Below are experts of layer 4 (counted from 0) of a mixture-of-experts language model. Rows are named gate (a neuron's input weights, with its number), up (a neuron's input weights, with its number) and show model dimensions 0-159. Each number is 500 + 50 x the weight over its row's rms, rounded and kept within 0 to 999. Numbers have three digits each.
Before each expert's rows: a language model's description of what the expert responds to; "gets" lists some tokens that make up at least twice as much of what it gets as of all text. This comes from a sample of Wikipedia text that the model never trained on. Tokens count by the router's weight.

# expert 5
Description: Name-internal syllables. Vowel-bearing word pieces inside proper names, especially after St or S, such as ri in Strickland, Ro, Ri, Ni.
gets: "ri", "hi", " Ro", "e", "or", "ol"
gate0:513453538448554405435637459453474464381543428593470525552499500409544567470511502482520491507527480475473564524491478551527534479538538524525419456433474331515501501412543467548548480415551463557463488525512573510444515547527545558620480427564519593559500565588397482503438456470482485543449432571522454474506533557495523512484526482581462518500528470554495452495548513525535468585534517526590489484464388480540520535486588536492473488543556503412432479476515445420489481502569558
up0:436510452495488432481433467482564504517446519491521553519532484473533616505479493583553537540529507507540543487410457430532638449540513445596428473484552423492495450509487517509530464506496470575500486444449477538505513498394497501469557518510548511512549543548502458563488499461497454484574553387537499575464586557533475552583572503523581577518626520491548463568459533460521506398461612541423394447459498394539444516467571466545454452392479480449554473443528503453575464546564481

# expert 55
Description: Liquid-consonant syllables. Mid-word syllables with l or r, such as li, la, ri, ro, in surnames and rare words, e.g. Sul-li-van, Pul-mon-ary, cor-ro-borated.
gets: "li", "la", "ri", "lo", "mon", "ra"
gate0:585479524420455551481538530542486499438458553588481425460469540413407421524494557453459434527551577515571559575518451523496555490483558533440458544486527467535471518609559547598484430465579584494566536459479511516418501433493437488561496547489462607412460426450479514579525546414563504489479481448521477528459446455453542423517538539493496469469484451471504430434500595370569506484514536511518530448441479577463493528502513551521579534445490536443480607484485582480459497461489393
up0:431547447447557536545472474500548572486437549520480573457435490377462446514469529467472456497537505517481636582520526503558471546424485470501563549528549535558476558514503473444468508541569565449445499493514513507547519441498398565529545540459481533439551428414528527535523509527638559442424538432524489558456447465465563479441441539431502401443504447478482447466419562426591573477506503504566460478547522483466623525467503461479510538456476606445502582529561593510462494556511430

# expert 4
Description: Verb and adjective endings. Word-final pieces completing verbs or adjectives before suffixes, such as respect-ive(ly), provide(d), feature(d), future, and words like include, including.
gets: "'", "ing", "ive", "ed", "ate", "ure"
gate0:441547475512470510494498489459552538476478426551516505509465489532555525497530530520521482364424484497534484484498566586467561580496461469605491449413415517537483407481460534531508489491552480465441444472545561449519505487488475445463507580415501459514497456471380523520590563431470451424444589522553443494478620492467483555442567384542466456391470533444466513417498515463492560565447450529456487521404577507564604495501505536466454511527499541429454419475558490537471412476573604
up0:506499553502517551504551468562464465481430460508552486498511537420549425436516493434474494528581489457520513464451433390614549450439502538451606500568525518564450558524524496536395597436476562535463471547466389524429503495565497500528436483586491572502500434518484544482444528520473556541504353532557501558511473431439498568531578519438511558524551398492550434615486509461477465514555495484540537556536427472499495528540515494501529587562449583502530583556499461506495561479424390

# expert 49
Description: Table cell contents. Tokens inside pipe-delimited tables and formulas: first letters of cells, numbers, units, e.g. 146 k-g, 55/55, MF positions.
gets: " |", " The", "-", " M", " R", " S"
gate2:490508514649542473549441520511423440481524500486464437471517466526504507419544540414611462513425392482530445515561502518419581409493600454517618523452511555507543462452452579484555499518480551586532445540457524432497516534462470509565475478518547487473499440514519489568553522427561431397493486491491426538504501478530520576459495566441496482461517496464504515451370565563470565449542489502573467488529434416510442491510555559509540429576504465534382450464455519474617460463475544
up2:491482525524500484418500456532513487508502452520501504528517487380501534531472390541496402525523562463468575537443493475545500506477473627538511575486433416486453602510498434583539505605606530457513562463562515523500557488549474598514372563464526561511493456527527520460425501471568615590554437595518489466542623496409492475493605479517521628511525521558496530495488472476514450530530539406448534452606517493493457450454500459489504584460499534500525491507503458523410511483500567

# expert 60
Description: Punctuation in tables and math. Separators in tables, lists and LaTeX, such as pipes, commas, colons, underscores and braces, plus occasional sentence-initial The.
gets: " |", ",", " The", ";", ":", "-"
gate0:560478585544443545528514487490438498348539556507520481497435451540609483468559518475445471500534576516488499401529606520439502483499490390484452479429522492452597444424410454549559419463430523467528492384453524500531569491486468509453420543440506524479440498508516442487567379492570489483506486472479469458506539653497505482504418488503450474403443501490501579422469580489465512530513526548521495538478539515443501524472556438560500509604569543553400511545456496524420542466517502
up0:481526455450523509402527504397533493603421455496524564529561558484433455511466413496532498510478398509485542559508445449524435473538525499532544481507521562553481488520564516490472568544581435537552440603529454425438430420466440543512478405471533568583532455494494442499471546484485505515492540542665499532561491409492530492516574443531535527549527516493583407477476398480613485527543473469560504497453482539512561485471527540523581489473465357424527526413508506527527445474425446

# expert 47
Description: Lowercase word starts. Initial consonant pieces of common nouns like c, g, cl, tr, co, as in standard gauge, census, classes, often in specs and infoboxes.
gets: " c", " G", " g", " ", " C", " co"
gate1:565457481445448432479459538485564524490511528542544460559463512492460524375447463481475547483364506522529508420429497462467473459489531541427450620486400472511394397462533539440522430500405469623530530478521494468542505535468458432491494495465586436502547538587542528559491516388575541453500582471490592457585572473499535470526485481552487542433457542470554564528515537584487568482427549424525549551577509518402484427478540447495437539526494486500431434547448521493500494493545520
up1:421537522590496568437511520462545483466514420504509464482634492471497493506468507482485485412530438478475560534570501491562415512415399484570544513561534534508544486567459461551457573584603519522514511527418537540429474505555466464455581461567438453446472485441478494519499503450459499477479500608476465579415535438355479517481518462510451413434537507508520408482518460407482521533522496513498529411407538459611580511499466494511464567493435572535612486425506510476561532465443461

# expert 27
Description: Past-tense verb endings. Endings ed, ing and ted that complete verbs in narrative text, as in arri-ved, repris-ing, depar-ted; also whole past verbs like moved, announced.
gets: "ed", "ing", "ated", "ted", "red", " that"
gate1:505421592454467503424533498422487487406518550539443499461486515524501460544395425533517396567470447460547395461574567521428417569547440564573510491600558452510525476418581510514493462506608528385502440468494488514486500518539519456418496519557445545491450554499474505488596470501508553450556471501401468478489530488558435395456479491483554497524487525546477512491481519589519440519468517536496576514473580552500458481487583503507418511528469396417427396495425480562438467499503442
up1:489550467560555527505478524390399502528480499509428480508586462510489528552568488514520487454498476551472598507510480525481441457448559403433535440426494446527523512475569537509570534552404427523495600485500482469486483494526524483486573523488585539520505470479507443531520471504476476554499548503496632586544515511502501473451451609553481450498549409449407535457509515495521499549510446532541400540596521559551637464466489445532482479456505561417656608461453554414437528442542499

# expert 10
Description: Opening quotes and capitals. Opening quote marks and apostrophes before quoted titles or phrases, plus first capital letters of split names like H-itler, K-amel.
gets: " \"", "'", " (", " T", " M", " I"
gate1:545515473589469495491438559592438497464491385497459466487479473486484472438460423379509566479492459489542506544482501485567575528567430505428548482560455452494433493473555446453588504479572485531623516568560506470505432530504518479531523516528512481471386493543453588462493583445485564562549486567407470587405540466546523432517516505446541465498490519550456541458530638384442569561553542453451480534511504510496482510445488504461525541632543497528521497502487495423525501525501637
up1:588441494502426494509598506591476490489592397501475460515497388584530488605456527454468571524442482490556449437508518496475507451606497463551554490504475512529526540543529472519506542558536452470473410493503572465425494500522495518610499513520531508551567500480497437495444561483553525495546480483516510413524497447469570558549511437402499469587535545516460534411590571517423421487517500427503412424515559612455554554518531551517487489449544391488635418499568496560518527496483553

# expert 37
Description: Syllables with m/b/g. Word-internal syllables such as ma, me, mu, bu, dge in names and technical or taxonomic terms, e.g. im-mu-ne, Pri-mu-laceae, Bu-dge-t.
gets: "ma", "me", "bu", "ce", "ve", "mu"
gate0:472535463596491547489443481484487465464447481523392497475545470504505557439391442474490457537489471468467555562456507494501534432513507480595470512460520489512542543473528574455493521468557400490455502400589542467415557542552557539495452448534405512453470540527564491448505510472490449439512494558544420516400515487384545540475512476386571480512536547493423442519380539552488573581457526420480454487497480341576545457477412451480615549481429522487516526538491568552516534471487543
up0:466592509570451478431480476413527436471466418507417444442523606526499519565524533508509478547529534548519478482568537509475448480495508460589468511554531520554582510415541560515462484471586470360497484356532541460455470477678488455430536575516489497560550496475490497448480482486416463446503509517526477524475393551529449528450476511442491549440495602478563472480520564512431568472555442486468487481491555470506453515460538550468533480482489517543482547523436562556630496541607584

# expert 24
Description: Noun-forming suffixes. Suffixes ending abstract nouns, such as -ation, -ment, -tion, -ization, as in disambigu-ation, transl-ation, elev-ation, plus whole nouns like research.
gets: "ation", "ment", "e", "tion", "ition", "ations"
gate14:491527503526518558481417443531509546446519467474565564430465495443491562545438454477492566436416505583558530537547475601450576404486477562478440514506406424506515522467506554454573513459420373520478498440562552537469472458558518503503437508485457566544399432495560480493491502485507511493535489384465462545451361574505522571574464620406446515529450533472506448494497468496498531436440488444476504465534577571513500529539424465432468493430474399574496612515547479467460524501521498
up14:479518568545537516468472476585485610399515495465497579484494572463497523480442446487476504469556444502591477528497545623477504466492427537416477509596526503519557509466525521513568566343453450563487452461563558534470475506534522483431428480454520509575417401535570515484519439498527534469491474402420480487534443482529535551553556582460516517552491576450519474443507424482505519470419473450445507419543591565466505517557536490454498526440366405448477622506450485472459482514542516

# expert 14
Description: Mid-word suffix pieces. Middle or final pieces of longer common words, such as -ter in bilateral, -er in happier, -ure, -ment, -ary, -age.
gets: "ter", "et", "er", "ment", "ce", "t"
gate0:423438557473580575610523460525493452462494490476516573363527401521482493412450425478430495519570521470403550440499521564489566473450522491422525424465500529449461579481482535522507505547518449540512543604574453498474463519483517477580537489589528431551663483467490512602594554503508525461473475578468598552544537551476527492413579589524454527505512491454474591485444475518414481462423528549487536487493478481512528426454528538510590457493505492538487470450571439507520482516502554
up0:585519423547396406403433522427531525515541503479498425580520624485546545543546531509519488506406401515590488531489460403471540584513463522539462537524466483506511419511451476521522530455484543477479455407457578513531492451528456485423460509468487558445323559526534480408437452483503508542517542419531442431454487458483513489641426431509573513479483506524498469554538495510495510551588513479442492538477516522496483568488466425436382555488524514502550540579435548534506492478503486

# expert 2
Description: Word-initial after preposition. First piece of a word right after in, to or for, such as in f-act, in-tro-duction, to f-ocus, from a.
gets: "f", " f", " a", " 19", "e", "st"
gate1:535549481495491542539576587504526516437526573501530505441473483548543570533492570519484569451491484459533487498552462525558461501489409530501516632458480573539569532509565509482509539460470524583456462512472460495544468606526564508495361500478432428528532507493587457452395557471366495524547435427520593575499520540492466499483404541481598421425554484538495503505512631519541526461444445469486532448544511502440494463486445433474497462471558532419477447537510420499510370533402490
up1:489493454376449525600565552498561449425535510500479545390439499507442372440537513545514692560525484503473456490467439489569468548510527440560566524467486495436425531510491487471481375480488595513409477493496467544536526513490604534549466562444510483530500527546481515506475413500430528531585543473566536436575478490494473560559407448446521539519484456507452439431515549510553570463527535535497529467501496485482534503492463499515586507560521511443462514391477455548399469447418521